Weights of a small mixture-of-experts language model, trained from scratch on English Wikipedia.
Size: 20 layers, width 224, vocabulary 23917, 27.4M parameters.
Below are experts of layer 15 (counted from 0) of a mixture-of-experts language model. Rows are named router (the router's row for the expert), up (a neuron's input weights, with its number) and show model dimensions 96-127. Each number is 128 + 24 x the weight over its row's rms, rounded and kept within 0 to 255. Numbers have three digits each.
After each expert's rows: a language model's description of what the expert responds to. This comes from a sample of Wikipedia text that the model never trained on.

# expert 4
router:106135135096087150137095121115105082121120138137123079060127099188135160157124121124143097135102
up0:109123110124129195104141161160130144140082151122169139110085097128142147182151141127144079118135
up1:135144106130169152112120144104099131126110108118154127108129119160147142139122148135146097109162
up2:124097182116151113159119156103182136122187137149105099098101114155146116143164139160123098149114
up3:119135139101128134120135113143114120106141108187149106114140134129134169128153128091213113141138
up4:101138107107127146115136129111124124150117131095118144095119111154117038128118169127104136119164
up5:102123147167136111115134118145131102124140115115105136164144125131119161154092127164158126146106
up6:101128120153082119109113129114092153120099112087152160118133100098136139120118114144120176077082
up7:149098180191143139104122125078104097135105153192099117114151139130084096149137119111161095158106
up8:127150131177123117132089136130129164101137150109073157086111096160124104155125151112127174076104
up9:127127124164094161119093153130100105128111129113143093145150148139147112161139107137150147124134
up10:121128126131139150163142107115159127120149138108109139141123101136086114143134089127144097104136
up11:124132112141123092114106181094119111136102137144129125075153113146107087143119104098144190130159
up12:105150141089147145133121175127139129150098138114185158089061096129143096137150122122135145101191
up13:123143124135116121156113157116105107088088143108147166125132107123156111130077128141132149114104
up14:139116125131131153086122102151082168126159159143135136085151141131131134097137172125138186118103
up15:141086167152150076127124133118128119149154115078122130104110096143083143119116115120105176132106
up16:077137152118111160166109153125146109087104106120143155115152122165158077099133134126176125110126
up17:108163168112121087114118094102110131152165162148108088127139153145146107130121132102140155138096
up18:194124131133122134116126105145086147100106157167181197096166078185108153123158132130162112134137
up19:136129121093116152121128116162155097097145147106120111080072122132170127128153148116159121090116
up20:092148133160120132141120141085084098136136131141150132112145141147126094159119153111117130147092
up21:131098173109127129131145137142065116143116143191121137105173118110100148118125118096194139171133
up22:105134118080137135161092145160118145128099125142168139093103093151091168158137114136120131089125
up23:133135127135121150140117072108185147124133114101145140122120158152121139096162146114133080157085
up24:099149115129121106150103103091130136095154112093120134126117103154161079100137122097118114130138
up25:134104116150098146132129101178161088122163155104152138094100121143173113154096101080119149140149
up26:067143136132173144181111099141134134110157155146122118128160147160126108161137158164159125113132
up27:105151108123131096172141093167128100092122148163115107099138151132064147155115137158139126136122
up28:103150128157111156155135133185190145113104115150134126077156131170138108106129179124124119097120
up29:086132147131164163129104138122058129140094064110147139128143096185166131128114141101140121096114
up30:144154175087141148155128090140175130118124139085088110109088170139110146069093146106170135153086
up31:115160147130130114118135086104107121132155091119118136109130123149094132124084164126144111177111
up32:099129103136107140182114136164155094112103149114110154146107110151155124150057133088134155102130
up33:109124162097145130143132109122120130166104135136109130123146109153127149115141163110149147175128
up34:154118130104127150086122151167094178145156122142130108109107117131148164116172144134145119095172
up35:131111163126115172132122151153198134108139145118134156125157133125123077136136140117107108099063
up36:077132106082080130138121129086120172144163159147135152113105156134145112143143143115151103107114
up37:117132118157131135121112137093090106131173133162084098081118119157097149191111116130169085172119
up38:093135093129128176160124135154096143118111103099113143114138109161119154060088108113167145151099
up39:111116148146125113091126152129149170082134170113085097085153109152129102181124120137171110143142
up40:163139122105143180106099131142095089036138128139162156092114120148119136114132152157127118144107
up41:103149106135114118116141172135158099140083102136129118146115111132188140158110126122103146157115
up42:136106120086081129124122156114133151131106156091150170112107109140166102131144140139151138127142
up43:076122174162082108106135182134133120120140092118130122135184111176147140146128117124133173134130
up44:110168152094138110146132123119136076120069143135102148110126115157178165109139112150121114122130
up45:168161129121076123115113115098102113130108141144146120146114204091117160133094141139118123141075
up46:122132129136121113149097087100110128120149146161093125108105113135105152117102093131169095141082
up47:094155112139102141126124125102098068114185133162109118102130142124136095121130119101139169106156
up48:122121155111143105116103137121137175132151164146158118111144127153119144145113097116143161080102
up49:112141144136120089073141099096128162137107165128132136147125143146104120128141128113187109130135
up50:100113143154098155077135111138132147125129132064124153105150141144155149120088110117100171151116
up51:128158131095101104118098105144072086088163165096151132128095113105115152147103110122167112124129
up52:146141094094093138152107122118105108109140148133098116132131156162120082116184142116088120116109
up53:134102145140118145155152137168138127085132120110170158124097078160150148127142121135155081133112
up54:149091135111136139090135124137144140162083143159115114142123113114104093168114118112119120083152
up55:104137165174078149141142110099200127078157130105133151159129109159170109104122100086150116090137
up56:090114131106145136133130122137138125048147169156143123123177135168155137150154131119144095125163
up57:105103132156122140155137123119115121113140118157114123132131148165082100126118159144146159098121
up58:085155142118103119130136169127095124079173105070113141102139120164197168160144143084106147172160
Description: Prepositions and conjunctions

# expert 2
router:115133123149153100138162132149094119107108134083108136149182145142173090093156103131158142104149
up0:089094116145155121142133192152080127073105139133163137150107113151149118114127120125119132092119
up1:110127127117154161095130144111077122127111139085131086108096130101146122127162115137144155146155
up2:145162144155132141119143104099126109127141158108158146118138166130098104130167107107130130123118
up3:109157111119127113154161115133149158149116122151144127119119167114166132134107132132109168096152
up4:124151138147128138113155094129163082138119151107119142140140109148143070124109118109136182142122
up5:132185103173165107117138111135116130126094130114119110118163169123160118104125133083109144111167
up6:163103146124146137088140113140131106112135149124109138128157132129114103070107138096162165149130
up7:143124134142108168102130111115125110121125118115145132135156167180169157177126122110150168113106
up8:121097136148102100122155141189110152102128129094126131118119126171137096148162114126114162143144
up9:133147143118138146134141143170092145138109138119116147108138165143137151100177133078167146120120
up10:106110088118132113156137149152081089100038170121155097115099129164155136117136155117130149148132
up11:130133168166129126113162136169142131132140143127145137091120059094115104125119125113111177157117
up12:154143113092122129112168124104108129129134117147159148110098125111149135158080132143188094134131
up13:096126152114113109099145079119136144120089152133140120126136128128111107162117093134154123131119
up14:100137107141161184102120118163109137116132131086127144155188140176101127132147126115140154165104
up15:103109133137137085107136150107086129132116130136154162140123110170148142153145127161142183085139
up16:169132140164138176112129125106161102109143129125134086148147082154131071103122123128109131172105
up17:070172131134123133106136112103100135144155158146148114130117112141123066121105139147091123132129
up18:132163098129164132087166129120087133130121126103109134126202125190120103146124119137140131117120
up19:078132226144079139145115112118154106134111142128114174148129141120109099126136129133108159090110
up20:146151109152158124101110116144095122130110147138137091121156115115134132099073124116110114108151
up21:080108111152123147149103120169152121058101138088131114120101135152123132154135100155153154103116
up22:125123164151115112140120119141092150137061145103120156118128131137151139109128195122144124111155
up23:151113157142109098124118154106097113085144130172149130117135125154133134127142123150142160130137
up24:121120153160137142167167129126038118086138105164166125081111121122157164112100132086129102184128
up25:111152074145153119074132143107124116125146157127132107124104103149176183126136143132130126126124
up26:121114210120136158106135087169185122098152135112107126117102147128158122138136108126133173104123
up27:132143103158132116149097107170126121108166149122117117095109128134110096183134111154165132118117
up28:124128113164170130131124095135159114154127137148142115137174162126125115138120136157120133110129
up29:114113115121128174081148124120143095084086128119124107100103115175108104120149121112110188114117
up30:113115177115096102128125179149106142112140189125144160115129122134120101129152130115129166172110
up31:132139161149134137089170122123118135117113121156122113138143119101157123127091111109122127063125
up32:105131119154143119147144148139095118100110156135151136107120165151144162128128132133162122107120
up33:098128158145179111127133125131137117124112148120109155111141189126158126135122132155135125133139
up34:122099162142107134110105158150146148116128146138154124125127140132152132105137133144190138128139
up35:089130131159169127153143066136101095137095159104145102106147187128172128153066161104127152121146
up36:110152114126175149155146126178073134142094130115125118112160161094130124141143144085132154131138
up37:122127135109152115113123127110095119098108131104146108133134156116181133126096099135148135088123
up38:091162127161127178129136136085121114094162174102132186113101148165111144149113096174120160128127
up39:122115111153082101112143105123167158099137141158134128126165158147138123123144121157088162129140
up40:111114123147072123079139156140151109104127120101168150123130105099172163128104106135095085118130
up41:123128125116132121136129149131148131128128127161122133150153122108132128172085120075131138138102
up42:134115112155134103098148121165086122081109117126132140091167115168133126124155128156125071132096
up43:114165174121119135112121095140095144138111141203170137165116172148103145111119139107093081097126
up44:112152159108149126125080086132129171081135130129127114121179155108103122154141157106131128124094
up45:162123102101097135146140146139127102116113141107118120142127108108138134128078156113115150143109
up46:118129131158132062084124142092135130090120137148127148129124113133141125093098137136128139138140
up47:137178152148112142114143127137124126135150151104116152110120100138150141123103131090144105160169
up48:113135108160088133159132090140113097110072140118135127125118091132093085122096125130120168148111
up49:143151147148111086122127123130132115119098117121143133099158147130133092142112107125143147151110
up50:073101134117141092155137148161123135129116123133151158094106127125117122150051120136114147127119
up51:128143125125125149127113148090110105100151115109134172137176111170134129138094139134160168131143
up52:123104154132154131120139122133127182116116152166144134101169166136108149097129135062107150132106
up53:091123175172127118127086122103060110115108145153137116158147143116114092119117111115139133130145
up54:148122121126142125160110089130117120087118165147167143103144096159120140070124115100132167109079
up55:122137139142153127097106111182105128131116185112124173105154149140141172147097155105102135131120
up56:115148175121093131141122108161127128106127126142145076101107131131131102076146103149085128123158
up57:124121113152101131140091136113117148126117123109112148132163106126132116127107160130162141122108
up58:103137116125109160119169111124093127133152151110131179073125086154111122081124094140148156099126
Description: Mid-word consonant pieces

# expert 1
router:119137181187127109143133140094162169092122108151132171121098124079107152149134099134101149093157
up0:146124118152132137129139160121127115108146094173132154135158206123168111117148108128188092112136
up1:095145161167134160106129095114100147134105150132142148125151090137124098158104127113156129129101
up2:147108098140145149117143134143140103100131131119130141114125159101155083083117111141136160108134
up3:107134147198106145115121133122085139119143138100103179097118120151125096166118161084144183113130
up4:184182129113098122144153144147151130139085129133120133119143071134129171138133153105125108125089
up5:110119075126135163110122124157130139073091137125138129139113117141099123130139151131105143076088
up6:124117126097073105144112145132116099108148125125157136136108172145109105177069140105135133146062
up7:093154212144156122091131093115092161129131152138163172122152150093115075137091116101157145140125
up8:133115063140077108134107098106178117167114123098163174117128131137149133109120155164125088178110
up9:130091164166164132153112130198141127107138153144151104090133126129121130097097094127118140176147
up10:065113116128132151133134117118133138148118119177113140142113127124137108121118115165146177076120
up11:131151184191079130151150124120108145087107122134156143133118093137139099112156165129160130160126
up12:093108131127112138151098144137120169092118149129108140087104136118112106156138114122145142128130
up13:146164181135093158141140148125159094133124114094145171082168177121153126178145154078102106098140
up14:099150164168144133145135124146108145099128151110125160095136103109125121157117161138121157144135
up15:133111158152132145126128112121092105098144119131150111100161098127111103140149099108136158038122
up16:145082121153139124127145123133129138120140151074143108135108141150126122102166117134127134093125
up17:125186135148144115090121135133123140099105153138141141124162162102142161110165100071179150133140
up18:133149147123122100112149160126091077128089149133176123124171108133074173107116101144147116099132
up19:087133142098147150114130112142110085128128104104132089164170131141194136075165137105159168136141
up20:098148157124169134148117144087100155099157137124115147107161146108116096132149145157151150142135
up21:128108181144150088127121140132116156087122126129153154145119173159141168112129143126114132090095
up22:128079105116105167128135170143149101098120132126155144123128092161115121166109109137141111124133
up23:121189149155127144128134124143112153144123159090149140124118103125120098146126151138130122136092
up24:136138127120164118130156102109116109089116143137137125099151107156105118110122143115146157118134
up25:094117143145125151118141085172169092120104118114152102141092114138154117146069102104180138126112
up26:135145132161118150125144143166093118106103169178155106107141114134139130119112133135149145136087
up27:148136135101134138122150113118056087159089108089146159125113126154150128123142135155106140147110
up28:081168162156131143115141119109117139132112143138161121105168164130121129113096159167119107132107
up29:161147095140090115123107093141074134142125137132155128099112142152122133108153121096121143093064
up30:120157156180136153134138125144110124133161134151123149119130140124144129145116055136129159111115
up31:108116165099152150125134107133128105140146119093119162085085129128103088156150118134145123134137
up32:125123129126102141148125121105147110117119100137168089094116120142146137098140108154092098079112
up33:101124169094121159151158157169160121102136132140138154128129128143132168129112116119153152083105
up34:113150191114139178139143135119087134137148105125147084113142103114146090116156118166106145110140
up35:179138124098181174123135160137058141112138141154133170110094135138109130098145124143114172138120
up36:162129140141132132148151118110121131132154137147094139134147163102102123065136161140112188166109
up37:133133123151152160111140115130125137130175154158133149163115130140140119163149122157116165078087
up38:128089134156176139114146041138108068125161151171148154077126128116177169086108136161145129130090
up39:157129092126139121146140141121140134095110130120129082108118149140122134143136137166135137113127
up40:143161167133129092116152133145146100084146129170111165119137128147114151095080125133168161140117
up41:080116154162112176148147110134115133105106132105140178107126114130138128142137152096136119142109
up42:118124126108171170126128142105118126126114111158121172110137097154128123159127163136114091095117
up43:124128122111121130150115103131071166117165134142143163100147138153192112131112099119164109120145
up44:094100120133115146103129194140130131128129127122133138142094146127103108113096142132125157105147
up45:087158142112109130147124128142100122081068146175123120116127123144131083118105140076137133155101
up46:125117157122132144130110155116142112065175155167112142111115126138103102098135085156126125152101
up47:107146153135131133093118171116098069106127136128152105135141104119093109122103145099138119146118
up48:130128116146146136177147134115171149115121111133129130148143190155127126123110110091101117107083
up49:173135143113154109137091085110146146137129086106130152135151136147174127148085140134151125147083
up50:156166134130155131115149086122126112140086137119147144134119180136151104098089114155108158135133
up51:100106086102158116141131098136106098111117150144139141099108098165097154147094152082146191149125
up52:117125168147154161087118126133102149074133160118167152119170155107175152138076129117113121115170
up53:120152139127111130079115068111093120165120151106156100056120080111106099134146143180163122138107
up54:107156155144152115146132076170121136144128129120149124121128124117153116117153142116122152129155
up55:082099121101117086154136178104129143147112131125119159157141154139141128095118115127112143135107
up56:088124144154117089127138153121083108115095148126160100129148158139138141170179147101139186121144
up57:131189137146147129112119100141141127109118117134137117136133164102121080121106160119112122100109
up58:129181159142119140146119135161106150185120096175128135084131141087123142152141129119125132068100
Description: Indefinite articles, possessives

# expert 0
router:143104112144118110124113140126148138175143114170164135172139134122097129180133176111112098153137
up0:102129103115108128108109100108145141145131117109126104122138088154130120148130159082114155107097
up1:123094119131130175116125124135165148099129155107128125146144146123146152123146136127146163107134
up2:098122168165143115082109146113117143136134171091092121089088126123164121109165126101191109135127
up3:112116157142140145119127134147141151140188092126169102123109079150126110117153140133108134109115
up4:132116109147102112121093139121087161089149122115158124120119121099134143143157119119118144173157
up5:098107124090107136112094149151115105099093134129161139116136142135137145141129128101142135114095
up6:162157115134067142108124084124112101153104112106141123145138160116081103114058112154119163083113
up7:133158141130134142129115126140110123127128137135126104152144162123105129116112069126155102112144
up8:108106100120111141162137087199154139109122184147152149116152109153131101121088133121160145130084
up9:095162116116082120132114141152139115121155107130133104120123142097141134150101107107124160146102
up10:110113137105156123089131164146102116090149136123134171109153130125135165157101125126101141143126
up11:149139110101114150130176124134133143089150101111133134089132154151091097114107140162093148147112
up12:129169146156142141142125094169084095127111121140153155127116150117102132144132141121113137141106
up13:143105150105117122096138105121104140109127116130128131132122151130092118165152116129149141143081
up14:081130111127080119114134158149107138106127132148125094130169145124133131131165129081130095116110
up15:117139106136108118116146144113121115138113126104137151077119091129112155111124157163141166101128
up16:079171099144097080110137122082124133106081121142134146125118137164052109149099163123096140112097
up17:095140126146112130149124135109183148143146065137170176101172113130120136094060091167104111146135
up18:143166136141119129117162198127100111131170142142164140086141107102167125133147104103142123153145
up19:118113134150142106097120139159159126147103106155163119136101128097133174160123109173134168157123
up20:109131110148127135111137125115159129095122106098127177114141123153145125148106087149121123179128
up21:100154135159189101112126127157130129131110099042161174118102132119095169115142143124134171166130
up22:128176121103157147121137146119114144138122138119158134136118136121139109103050116157118170122141
up23:100122171138126144171147118142158140112073127180164133132154122135152104119110137135124186138132
up24:119098121142124127148166164131115133137131107149114136133146145189124117111087136090150120152097
up25:132108155135091148142139159159140137104083179140158140129126170139101112160063104127148117154158
up26:150137125110141138139135161125108152144136143163156124115149079128132103121157129137154124184081
up27:140083134142136119114122018086130140095119130135166115151092164130139119165131157154165128148153
up28:148117136106162086106144156102089126099129129120117142145172206135115124111103127147164159119114
up29:087143120148115147181135101120145121121115144146153117089126145161151099116105110135129073121095
up30:128140114132119088132148102104158090120097119163167142123144100132111149170142120081077107125093
up31:170139143095176128136134145116160121122104133152127136130137107159128117099101147123144148099104
up32:153147151139087109116144131126116126145140097151145134110160136102112116103110147133109074122124
up33:107127156106141143117162124124117132085137159153145122138166136146104113160143132152148132111139
up34:115143148159106163137141094142083128159132156124115107140147148145137096124145124137129100140133
up35:128141106159111154121147128157093134114158126108151138090121095094086136098116161089127146170092
up36:127196121166149123094126139154130128149104135143144148103132110119107119113087130104116128114115
up37:090198149122086111099137141150116112120093140110162100157143143105131121095149117144087114119119
up38:128157117125150155146157139134095115125102126119130155111118105145129149156102113178159132142080
up39:137142175143120132095120150120145149077104158095136125118114137102123105132130177095173126150150
up40:186128108136143093131160090143108139148108128148127150108132152132119111109146160154103146132132
up41:149138120142121130126156132178157120115102103135168112111144105165113121111138134133136113100131
up42:133137095115127131147107119138115110084180134162129130119126105153127133087139118124119105144123
up43:118087109178181137135150101111128156131104115122189132112102161124116099103099085159138094145141
up44:156146118159116153122155141112130074120109178125114116095132104132094147141142128153143150160113
up45:136115166117103148092118191098074161113147126168176135105155146133127157117097131115172142100152
up46:151126108109106147145097089122151115126185115086174167115130161149152169139122078141106083125091
up47:075136116124106147140109111139124141140131166152161091113129095134153124181140095124156153114110
up48:120137154148135118092137148122108155132115102086155163129140117152101097116077119135122145121116
up49:149139141108139113213147116126125128118117135164145167120165110136133132132147166168128109126114
up50:090165134111131145117139171146094079133120106087171120120123145117118116115093139110171112119113
up51:171186119134117127098169125130143101120076130137132175109131103156114123125138151103131146106148
up52:154142174140107123137120131164093114109142156120174176120156164116118083118094160112121142118085
up53:145135130141108129139122130111109155134133118120145152135165110124138134110132138144137162090139
up54:121112149144150109168122120157144141145109173144155106125115117098111116119133126149137130134156
up55:092149123166101125145105117132106152140162133139128133126111150134125120120128174137127148145096
up56:091155099104114127086083142119112113142122120113135140142142124135116138110110145130135115122083
up57:141128105114097089096165110121123119127130169097147141111112115131106126170098087129179103135129
up58:097103104170108095103137081126098124130095138121159135149140113112171134189143086144124099125169
Description: Definite article, proper-name starts

# expert 5
router:142134097105146137087144119106158165128112148126129127138097131141120134099090170132117123124129
up0:117126146078102137139110108112093170081098140091150150099173136160146156104137151109127175128134
up1:091141138118093167165137117151144136121112121159148147065109097140154106102091127137164159115128
up2:154148139152132107120137099121117115142078147097157091119113147155130126162130130102139137130126
up3:133112127103084110127147118115150117093057104100170130113125142131150110093141127166124118110094
up4:134099122113155110166144163114151110135141129143124120167178128159119095104095144161116137068130
up5:118116126136103155145086152125132142111089157163130123120151127133130154118165119107199135153139
up6:140135142158121140086110121145184135110086141147152123107153188105136073126083150151156155139108
up7:117143149157110157129113098143103087162117160099146144144149092156107120132136125125153145105105
up8:137103123117112140126153103174163149083116123144170128121114119109129140094107160118129157144137
up9:079132133149132155096151134116119108095138137086138123118144146166132132094119096127122109130092
up10:130128126116101119139100160137150117113115145119160106092153140109148149117168131149156135130116
up11:082112130138112110148099155136132152100125100132135124076108181146154151118110119117166122115144
up12:116110104130147085115129130163129120142151109157134131073107142120146131185145111085175121120105
up13:096087134095149126170114113141130096160089146120113153155126163132115068139070088133155177150141
up14:084117112117154165176155148174116086124147123155113153083117104161120165083161138158136137127122
up15:095110140080096144149163133197139095125100153126120159122106104175136095131096111143135135124125
up16:101127124134082156146149163145110168156096116169150115159145139096159100115098148069153109143108
up17:114126160131137128145142100117070152098162103141109119130164127131123074117117106136155155087142
up18:119111124110132116142142144138132084107092143106142185094146083130132092146099192141128112095136
up19:154150123139125149085116134131148078086124105101151128137186174139124136128162137121119132121102
up20:116130174115138121130111128094126168126110182113123149093135114135123151126148127067153121131093
up21:098153154102124137126076112141127153110180089101143142137162119151148148127130119129122134121148
up22:141155147133100149109145105112127096122103136171135053100145144136144118098131102147152167144119
up23:123126128102130157121115128141107129141098163141104154129120122161107128108170171104164121082129
up24:139112130141146117101090135101098129109108122118124101141117124142079136177151135107126086077085
up25:082122132093123130126095085142163129115133187111113161144140092134103160137141133125120108112108
up26:111150113154161125132109121081121141116142149156115108129162106163135112122132083163156104107106
up27:102116146101128127141149112165142081116122116120118111118119093152088147094088127133195141192138
up28:125176138159159112115132163135099129126082106154142150095127126138108109158094130146097140138105
up29:130106155115130184135138150145129145145105164096125140125105115135158096133148138144147125161097
up30:081117118168133123149147150109099169108146132109121112104105152146133132106113145172143127160127
up31:123151115159134136141151115138120154145162143133152120141102103138084123122153116109123133086123
up32:119126106129153140092141138157122145097127144149123136118112067155157106114093154132130151109148
up33:162135089117120114108144168130144097145141155114115147098124132131174152096093130106129142093115
up34:116136095140136122124133132148140157113175207157139121089095153159150129173122109139113125143137
up35:146135152138144145129146128128113081145127164080146141112127154122118137113128180089193137072110
up36:122124148119122139106150120137112135095072108161142149077145151165138098148089116156116169140101
up37:076123185127126146128149124121159102122115141132148153114133110159085121095112102130129112104082
up38:100143151095139145167125129167157104121108154125135116093113091132112126114136149126099098132105
up39:124165114119154118115137112134137108157108151087155125101108121121120131156145159123130094099071
up40:129162099105097136116125169124094171147116093140116141122137126131148140112115122107146138146128
up41:128093126153112118124085115119164111101149120157131121154121152125131091135118109112143109129109
up42:105138134182116105133119088144150129142100129080166132135161156125166149105099107133129122123076
up43:120082135115124151100165091103138088116111118121160166095160161144116139124128146169115113151105
up44:146148136094095162142123153115076134167113117089124142104068121109136107100098162116136152110153
up45:072141110145142115195103119144155130121136152134150160144129132173135127106180093165118151100119
up46:125164122101095125140149169146098106098132138166111139104141131151123146138113144148125131125099
up47:128162164113135154107146136146110123100106133159128135064116161150141093105117133117148155174099
up48:128140128110174112119106149122154101121112157135147131098188161125167110108095117170161111157152
up49:137129122136101162132123135148139118138093146134138181086114145191156132105129158183133150177080
up50:106157142136105102150138108120099115130147133115154110142111120081144125119093093149112163115099
up51:114196159116122145127105125135094145078090137090151138117138134127116138126144115125150117128074
up52:193105161112148093177123098100107130138097100131124112129104082116153124129137129134201169139123
up53:123085113155139114138157115154146127122101126110110147158107154145112118090145116087108211120130
up54:126142151112136103124155136161138120131148144096149143099111104136095159135134079116127139082103
up55:143140103115116137131119130110112126121123150101121127123126132127079152093088138134139133132064
up56:148109129090100140122111124145120127139122155126128115128141102119105109137101161161144159132153
up57:112127107116130153145114091111124088133141136133156145104134168161131100159119109107146103138105
up58:096156152107160133175121143131111134086129145150137154139140101168125162128121127165143157129134
Description: Noun heads, phrase endings

# expert 3
router:158112117086140173106150114148138123160166131129152123119097131114127124096109135128116144154089
up0:132144107089157115114118125152100128110123107163132137127146134136141125185137122126123096157136
up1:094167148133160093119146151164111140144089116107157086105133143151136094129117109184108112130142
up2:142174141131144131106135086151107132091142150138144166127135118127162108162133113095138165099131
up3:158148119142148103151153100129120135137125160140155172094174166107167126085080149143198150106131
up4:099156131167112120170097095121133099122157150134160092129125129115132118139049129122147145143123
up5:191116117106099148125112090130164119116140149137128140142142138141148108110092106102175165132139
up6:127100176101126145150165115164119120158076107134139129116153101121128117138078124143148123115089
up7:114145116135105150089172128171118126143111183115153146069157129129097125122141127094143173142093
up8:086092120109099117143093142127122179142185138118134126149100156135153150105109129122118167124120
up9:163126135119146152131115135117132162129111132126156125156130113105136136117102144143117141116119
up10:109117151139159140089159099124141113099128145099122166101112171149137113096111122113130130114109
up11:160116107105113161086141117133131108129158142152137156139109106141122150118103114116158136085161
up12:126143133151066169143142156104129089115096110113141140122137111123159142149079105168106110169124
up13:150115116117110144103165125136153110115164157098127145142118124128149121136142132131170169128150
up14:115120106112119146136163160137131134113162136143135137105108089134086125117162184175147116164110
up15:145151070135124106169134100124108103118147139166164113142113110135138083152155119124138118103088
up16:118131118121116134113103135142135146089147131161141121113064108124129121089170165123117142149110
up17:083129076144122142121150106142137172132174128121148148134153116158146136121097095122154180080127
up18:110137133115121132137117123144103124116134110112160098091157109098157127080094129141112116091124
up19:162096129133117153128137156106081109133126106151175121097128156132175124150130105124165166111096
up20:148147136132126159117174151120120130114105156106120159137151126125145119123152134114098153134121
up21:127121138083090151099122101113115101120147157122165147082131115141135142124107108114134150152086
up22:174134158113183166103166151089145062136130119110127133163159141161138124102136158139144128100089
up23:121150107132103094128126145135156094145192165150146127138131103118150200121115125105173107122128
up24:103067156130133136121143136127180109149079107159159102130116155107100137105128137130127157104117
up25:107067184165083124125129157122135114109124120100160126141162114136147141142086119105113128144142
up26:101184148132132113134100107127094116112072130142194128130163147115173148116137141155143144133083
up27:125078119115098122118124126162101108106130121161151124117168066154125156106119138131130123194087
up28:146153131120098152150159080169095137107147127146157154089147087119126132110128090088144150092136
up29:150127127085146198103131086118132107110168128129155134151142158120150105112124101138172172093056
up30:119164097138121167134135155130121132127126125150139145080127133136131133125126154124111113140133
up31:163149138136164154124181113138123092122130155126138146101137104097152150089113131096162120144086
up32:178115118145163147130158157142091107132088153111156110152110069124132086144136147131152124142105
up33:111154125145148091105132099136121113153111140097147109095141123111106131144108149153106137137062
up34:091121099143117124149106124133158124103131125136126133100130086138159112131146136134144090087152
up35:124117106132153094102134122119140081144141138125117143144118146155179121148111137124126115129110
up36:145146144110119117122115159124128132087154091118158125112116105178128107087165125124101123129106
up37:113154129132121125157127137127113146122117132067143121121127158147144123148107120130163084118107
up38:136157127107140156121128125159131115110110152140125117116101120137182144116098113140109162122120
up39:067101144121108140118139101125132105129155156149150105108140145130143081149114137129146106108146
up40:156137168110172185112155090120109110101118157104071121103148119142111091121116152115131139136101
up41:137132148132140180135142159115140096144159133163134093122138141128142166117129158115177094088093
up42:152117101149151147152127117089104087070131097120142133140128179144094114126152134105130153112138
up43:137113153128107109123144136138137084120129155086163055120124121163132142117163115126161130153140
up44:112149160150160126121119079128144144133163128113113153127142113132131098066163091138138155139110
up45:075140086139103132136109110134130135114107151142135143110157135124140135144111086122144112126085
up46:132135133150177142088133143167161124141127116125115121127160109110134083135125170084130148150131
up47:110170153148130149130116129148171112123148133141122140145171149140157100105086136142098145128129
up48:159131125117160155148065096130091101131103162077128092106098116118131105143094118134144111113117
up49:110105136124137118174151139144171120127098122091149146137080163138130102187099144119142128145093
up50:148122105137104137154127119146111143099128118119128164121058144116135180078152110133143159128147
up51:132115149141119145178145179159123144139123099176104118096137098138137103129094136138177134099135
up52:139106146137093127102152165107134053090120090138161133122142128141129092177109134111140145123154
up53:136088132131086120152156100125147120129114117127170136124130152154087162142138152156122135143110
up54:139146129128136131112171150168142114140131123121161136124144140174137118123144145131145134102092
up55:101101130105117120144152156159112093076127143119136102143124139169092118112140129146126159119139
up56:126129135076146163137117149131152120116114143164142145105132186128093126138086149128099144154117
up57:126128105129107136134128118169102090107125146141153152097126122128158121164150148120119135141092
up58:168093135113170160142135152153147102103156157126113121113134156139161118094138101112097129127133
Description: Numbers, quantities, units